python train.py --normalize_top_k=true --optimizer="adam_atan2" --grad_clip=1.0
Below are experts of layer 3 (counted from 0) of a mixture-of-experts language model. Rows are named router (the router's row for the expert), up (a neuron's input weights, with its number) and show model dimensions 0-127. Each number is 50 + 15 x the weight over its row's rms, rounded and kept within 0 to 99.
Before each expert's rows: "comes after" lists some tokens at least twice as common just before its tokens as in all text. This comes from a sample of Wikipedia text that the model never trained on. Tokens count by the router's weight.

# expert 68
comes after: "2", " as", " is", "'", " with", " in"
router:54 50 64 29 74 54 70 36 33 20 47 28 53 37 46 41 75 18 74 57 38 60 51 23 54 59 67 42 55 81 74 35 65 44 38 53 45 56 68 62 20 36 43 53 64 49 37 54 63 43 54 37 91 77 75 47 62 48 46 58 48 42 54 72 51 50 63 54 52 47 41 49 23 68 65 54 41 25 67 52 36 55 52 51 17 40 62 50 64 50 73 46 42 46 47 70 46 34 53 81 63 47 70 47 65 60 54 51 58 37 37 59 72 67 66 37 50 88 44 53 62 71 21 50 66 49 67 39
up0:60 29 74 58 63 38 43 52 42 44 72 54 54 45 23 40 66 46 40 61 54 52 57 72 40 84 43 37 55 25 29 42 55 67 78 46 30 33 35 45 38 70 33 50 44 78 57 44 70 30 38 52 18 73 34 48 35 20 72 26 57 61 32 39 55 55 59 48 33 47 50 44 66 49 09 54 76 70 45 62 78 60 43 51 48 53 44 56 49 64 79 71 20 44 31 46 57 50 52 58 48 52 95 36 31 39 54 59 38 71 50 63 48 68 46 75 45 45 54 58 36 60 57 42 61 53 48 44
up1:73 58 65 40 72 55 56 42 59 65 76 75 43 56 30 21 65 54 52 43 53 55 87 65 54 76 69 47 63 51 38 14 53 66 54 56 64 32 58 37 34 76 35 30 62 61 77 53 37 70 64 49 27 38 42 58 44 39 64 31 31 57 39 48 54 60 43 15 46 53 57 36 54 34 44 57 68 63 33 50 75 58 33 54 30 55 37 45 35 37 83 71 29 52 60 31 19 52 54 62 46 45 75 40 44 41 70 48 46 80 45 36 44 72 52 59 48 58 39 29 47 76 45 52 70 51 54 60
up2:53 46 62 53 45 45 56 44 59 44 60 40 26 59 64 39 79 43 62 42 75 45 52 51 53 47 70 47 38 46 52 40 45 65 24 37 26 31 51 62 67 34 09 61 07 34 38 12 53 57 63 49 61 33 53 20 59 36 35 54 67 72 32 43 38 65 29 36 37 36 22 40 34 40 62 38 64 74 61 48 63 61 41 37 58 52 19 24 37 54 68 34 25 58 34 51 59 58 62 57 70 66 57 56 49 34 56 66 54 44 54 44 55 34 66 47 54 41 36 54 61 78 42 28 61 35 24 72
up3:47 47 72 57 69 45 40 40 71 46 83 32 32 37 52 48 74 46 59 47 67 38 66 54 51 56 72 38 77 48 49 58 24 44 28 19 22 43 54 45 47 40 56 56 26 36 38 37 56 53 73 41 62 42 53 28 35 42 35 49 39 52 44 55 40 74 42 44 30 32 57 61 45 31 55 53 46 51 78 55 45 59 78 36 57 43 30 63 68 47 55 53 28 59 27 57 68 59 55 56 93 48 49 61 12 71 43 52 62 57 57 46 84 50 47 46 52 46 24 25 57 66 51 85 58 78 58 70
up4:49 54 65 74 45 29 82 32 72 55 44 53 46 23 59 47 37 63 58 60 82 64 56 66 61 87 62 08 48 67 52 30 32 57 48 24 57 34 21 48 48 41 45 38 38 72 54 56 46 49 61 54 62 39 48 70 75 39 64 50 49 64 30 37 57 64 30 35 46 36 59 39 18 21 56 50 54 64 40 42 58 45 61 31 41 32 43 70 65 46 41 35 60 65 50 54 42 64 35 42 65 64 47 37 42 48 52 53 40 77 26 58 63 31 35 51 53 62 38 21 42 61 40 45 94 42 60 67
up5:57 52 65 41 60 64 66 33 34 56 75 52 23 59 24 19 64 69 53 61 61 65 50 48 26 81 62 53 61 29 33 20 45 66 58 95 47 47 39 65 44 54 55 55 48 32 61 57 40 52 49 51 38 71 31 54 51 51 42 51 44 72 37 45 38 55 51 58 41 36 47 57 58 42 10 56 64 70 45 57 66 50 45 45 39 44 27 47 32 43 68 69 31 41 34 18 38 79 71 50 50 51 96 55 40 48 34 67 46 40 44 48 51 61 48 46 51 76 54 44 72 83 70 46 61 49 64 57
up6:44 45 50 64 51 44 55 33 31 57 57 79 34 68 53 62 59 67 13 50 75 50 30 49 41 60 54 19 52 37 51 49 86 55 43 51 46 60 34 44 15 49 48 39 58 74 70 31 31 42 59 46 58 88 33 59 61 42 63 59 48 49 45 48 32 64 40 48 37 47 74 49 41 41 58 80 73 44 43 82 44 43 41 84 42 50 49 62 12 62 79 31 17 55 56 37 58 36 71 39 28 38 65 35 15 36 57 56 49 40 36 50 52 72 44 52 39 43 55 59 52 50 51 58 57 50 54 36
up7:48 73 40 55 45 36 69 55 41 62 42 79 55 37 66 59 51 52 31 49 53 39 26 45 39 58 29 70 45 54 21 70 56 38 38 56 46 74 27 71 64 48 33 50 74 38 57 61 51 67 66 36 37 53 67 66 57 37 38 57 66 68 31 56 40 29 25 41 51 45 33 54 37 86 18 59 56 50 42 76 67 57 69 61 30 72 26 53 28 40 57 37 32 53 51 32 67 68 94 49 59 50 71 62 67 66 48 61 37 33 44 30 51 40 51 84 39 67 44 53 61 64 54 29 46 39 43 60
up8:59 62 58 37 64 27 53 40 69 43 23 32 44 39 38 15 76 51 23 37 66 34 73 51 46 56 62 54 32 38 39 25 51 45 15 11 28 50 40 54 43 40 40 34 34 47 49 52 48 49 79 52 50 68 49 14 61 33 66 66 65 14 25 32 58 59 23 49 48 29 53 38 40 54 54 54 66 72 62 52 52 50 64 58 55 78 39 61 41 50 76 19 41 60 27 59 43 70 51 53 46 58 63 59 47 40 42 69 60 48 64 40 66 66 48 65 49 38 38 62 55 73 47 50 52 37 70 59
up9:54 73 82 65 65 44 72 36 61 49 72 62 71 56 28 20 79 37 59 63 66 69 34 57 35 74 48 52 70 45 39 20 52 61 57 61 54 40 63 82 34 69 20 46 60 59 57 68 58 52 32 54 36 55 48 58 47 39 54 33 55 51 51 50 50 56 55 42 66 51 23 60 64 38 32 38 80 68 47 44 73 39 54 43 19 51 30 68 37 61 74 57 38 47 50 46 41 56 60 52 36 42 73 51 60 51 72 51 40 87 38 44 48 69 36 69 40 63 84 38 30 62 63 34 65 68 49 37
up10:52 46 52 21 49 45 55 25 52 35 57 62 33 49 53 20 67 48 09 56 78 46 46 67 54 59 39 48 51 27 47 37 49 40 38 30 35 60 32 47 33 41 52 39 25 52 28 69 58 48 60 41 48 39 28 37 55 14 47 39 51 53 70 41 50 25 47 26 49 36 47 31 42 25 47 28 69 48 70 38 62 19 26 65 39 30 34 75 46 34 71 46 23 53 48 70 63 45 50 51 36 48 57 63 42 44 48 67 45 43 72 37 36 60 10 57 55 64 44 62 52 80 56 70 60 24 53 45
up11:53 61 72 55 79 50 64 33 45 52 42 50 41 52 14 39 64 38 46 52 60 40 59 63 35 97 47 20 57 39 45 29 55 47 75 51 50 39 58 48 25 61 43 49 41 57 70 61 61 76 59 35 34 74 57 57 69 42 27 45 47 74 51 66 53 53 34 34 38 28 39 54 69 54 19 42 69 70 45 60 53 44 38 51 36 46 31 46 50 52 84 79 38 50 43 56 66 49 58 78 39 34 83 48 40 42 58 45 45 60 46 46 50 63 36 56 62 72 65 25 52 92 54 40 68 68 69 56
up12:58 50 77 51 73 46 56 45 57 68 68 60 46 54 18 46 74 61 46 58 47 62 60 70 28 88 59 45 67 34 20 39 48 54 54 36 50 40 41 56 32 44 40 44 41 46 75 58 57 52 56 66 59 56 53 41 61 37 14 54 65 50 33 56 29 53 35 39 59 29 44 45 75 44 44 51 74 69 45 78 51 40 37 53 34 38 28 54 51 31 73 59 39 43 52 27 47 56 45 53 48 37 99 54 44 59 46 59 55 57 45 42 41 92 35 69 52 51 49 41 30 83 68 38 64 54 63 49
up13:59 66 57 63 57 55 33 53 31 63 70 52 20 55 39 44 71 82 31 61 63 49 38 65 52 57 09 34 75 58 63 54 44 52 44 46 45 40 58 22 21 69 52 45 55 31 48 52 50 78 49 46 50 49 62 81 39 53 40 32 40 50 43 38 10 80 44 42 53 57 45 59 45 28 49 63 56 61 64 59 39 56 18 36 32 19 50 57 44 49 47 58 31 36 41 56 54 42 85 83 60 50 71 54 41 55 43 50 38 46 45 75 36 46 48 52 63 49 64 22 51 67 38 53 72 29 46 83
up14:43 48 52 33 54 51 63 63 57 49 82 53 29 53 53 43 44 45 61 35 59 56 78 73 42 81 55 27 61 66 60 34 79 72 36 31 35 27 63 78 54 44 46 49 55 79 61 47 44 40 41 54 65 66 21 44 54 30 59 42 74 35 58 33 43 54 21 41 51 52 36 43 52 48 35 65 82 33 60 41 53 50 33 73 61 59 58 32 54 67 53 23 22 57 23 35 34 66 67 56 40 32 60 67 35 55 64 74 25 50 46 36 41 53 42 55 49 73 36 67 80 57 41 53 68 65 63 76
up15:74 52 76 69 56 48 49 47 34 52 76 56 31 73 27 17 83 55 38 66 66 48 45 63 45 64 45 39 72 50 36 39 47 67 61 41 35 33 32 28 17 68 31 49 49 50 65 56 43 40 50 55 26 56 35 61 55 32 49 32 38 49 59 34 53 52 45 58 37 63 47 27 70 53 27 44 63 51 62 64 67 60 42 71 40 61 36 68 43 46 72 60 43 57 27 24 58 55 61 63 43 62 75 51 62 46 46 60 06 44 38 56 38 85 41 47 55 77 74 49 59 69 60 36 77 48 67 40
up16:97 42 68 39 39 63 58 37 62 60 70 47 45 68 36 29 70 42 44 58 41 49 53 50 49 84 33 45 63 39 44 51 45 26 72 55 57 53 55 67 47 46 50 42 50 67 62 49 71 31 30 66 54 41 42 77 57 28 43 42 48 56 39 34 33 48 42 47 42 67 67 66 65 59 29 69 51 77 22 75 72 70 35 54 43 51 30 51 62 40 61 57 33 25 28 30 31 54 61 65 44 51 70 49 44 34 45 30 35 51 32 60 53 79 36 61 44 53 52 10 68 73 60 40 47 73 21 38
up17:75 52 73 74 86 33 66 45 62 51 58 43 52 73 20 50 71 56 53 54 52 53 43 50 43 57 62 30 55 31 30 18 61 73 62 49 46 62 63 70 35 67 30 22 42 62 60 63 57 27 52 70 29 66 48 48 51 10 57 15 62 37 44 47 40 64 42 40 57 57 37 45 73 48 45 57 58 86 59 65 74 41 56 57 52 41 49 66 47 69 77 53 33 51 38 40 33 64 57 81 43 58 76 41 41 37 54 51 53 54 59 62 45 49 23 60 45 55 51 26 49 78 50 38 78 55 54 57
up18:70 54 58 71 67 55 31 46 59 45 37 65 30 39 44 43 57 36 46 36 77 34 41 42 44 68 48 69 51 30 47 40 55 53 77 48 56 44 61 41 41 39 58 49 34 71 82 34 87 53 68 59 44 80 36 58 56 54 39 35 65 84 28 40 26 54 37 58 59 61 52 35 57 32 57 79 61 54 30 43 73 48 41 41 33 60 40 60 63 54 74 58 39 34 19 47 36 71 54 59 53 46 73 50 44 54 34 52 72 56 64 40 67 76 38 86 55 61 40 21 24 54 86 34 53 51 53 48
up19:47 52 78 40 64 61 99 41 58 56 75 61 54 64 35 27 56 68 56 32 46 44 59 48 63 63 58 21 62 45 33 55 41 29 64 70 54 61 57 58 42 66 39 57 46 37 70 59 58 55 72 49 67 56 33 42 61 37 39 15 56 52 52 49 22 49 47 26 46 30 24 51 49 60 22 45 19 67 42 49 51 37 29 47 35 34 09 46 33 45 67 49 34 68 36 36 79 57 54 59 52 65 58 59 56 53 50 44 16 33 35 44 55 51 45 54 57 47 62 37 54 64 62 67 47 51 69 56
up20:68 21 46 30 38 34 85 61 47 31 56 69 49 42 54 49 68 43 56 38 52 33 23 48 53 67 59 50 76 49 24 41 50 58 36 45 63 42 70 55 39 79 58 71 37 73 48 44 37 30 42 63 53 65 66 72 39 42 33 24 48 40 68 21 26 58 40 18 71 55 42 33 49 31 20 51 67 89 65 46 76 61 31 49 43 50 48 55 59 53 60 58 25 64 38 41 55 47 60 34 45 25 56 49 70 58 33 60 33 48 51 40 14 55 50 50 49 46 62 34 57 63 43 47 57 67 22 57
up21:61 42 76 50 73 52 51 53 46 59 60 58 17 64 37 47 63 53 50 41 44 46 41 56 39 67 71 38 79 55 37 66 41 56 55 74 28 42 24 54 06 50 23 44 46 97 59 71 49 81 65 57 48 56 49 49 58 22 44 46 46 33 63 57 51 66 47 35 51 42 36 43 73 54 25 39 80 62 62 57 70 38 44 47 38 43 38 52 31 52 58 65 46 50 29 61 38 66 64 62 57 53 77 53 70 77 29 50 59 55 40 43 55 83 30 57 55 57 81 39 53 70 65 45 66 63 41 52
up22:73 27 54 41 51 33 51 23 73 50 53 62 36 66 43 19 61 55 36 61 58 44 50 46 46 70 63 44 61 63 58 43 31 48 74 40 36 47 71 41 61 54 37 67 73 53 46 28 58 37 67 51 52 36 54 65 39 72 13 58 38 65 29 42 12 45 42 19 79 71 45 46 58 66 65 54 42 37 55 66 67 26 49 33 23 77 56 49 79 45 53 26 40 74 28 46 51 64 46 85 48 37 56 53 58 71 60 32 36 29 58 47 48 55 47 69 71 56 55 41 37 75 56 40 50 69 47 54
up23:57 41 35 35 28 52 66 20 44 32 34 70 59 30 47 60 50 73 57 60 45 59 39 51 34 74 60 47 46 50 59 41 68 42 35 57 20 58 23 52 58 48 74 31 22 49 67 42 55 64 76 51 56 39 71 28 15 44 75 50 56 72 53 45 36 52 52 57 34 27 41 60 27 70 20 52 37 69 64 51 54 64 49 79 12 39 69 59 40 56 49 64 55 27 47 68 26 58 30 39 50 38 62 42 55 57 20 54 56 44 27 43 49 38 71 40 60 54 58 40 35 51 40 59 80 47 28 54
up24:56 46 71 77 61 41 61 41 56 53 56 69 41 39 47 20 59 54 56 48 49 45 49 55 56 87 20 29 50 70 45 46 59 53 36 14 56 30 37 43 52 56 48 63 64 75 73 53 63 53 44 48 46 81 57 36 65 51 61 27 84 71 58 79 37 34 48 52 48 24 68 50 69 37 49 51 57 56 37 44 41 70 51 35 32 42 54 42 59 27 81 57 40 27 51 32 46 55 31 65 74 42 44 43 44 21 57 51 28 16 39 51 50 70 37 89 36 46 52 32 53 46 51 56 48 63 67 70
up25:60 62 68 78 53 36 25 35 24 60 70 24 32 86 29 48 52 21 38 38 30 55 49 27 61 53 60 48 60 40 47 63 51 63 61 60 74 69 48 29 16 61 23 53 71 49 36 49 32 51 45 15 53 38 59 51 41 48 45 45 29 79 37 50 29 49 42 42 48 76 24 41 84 61 51 63 33 49 46 44 39 51 24 55 51 62 43 56 40 47 58 35 47 41 50 45 47 38 61 55 42 38 50 61 31 49 49 18 71 41 18 66 62 54 55 56 31 53 56 51 47 60 82 39 46 22 52 50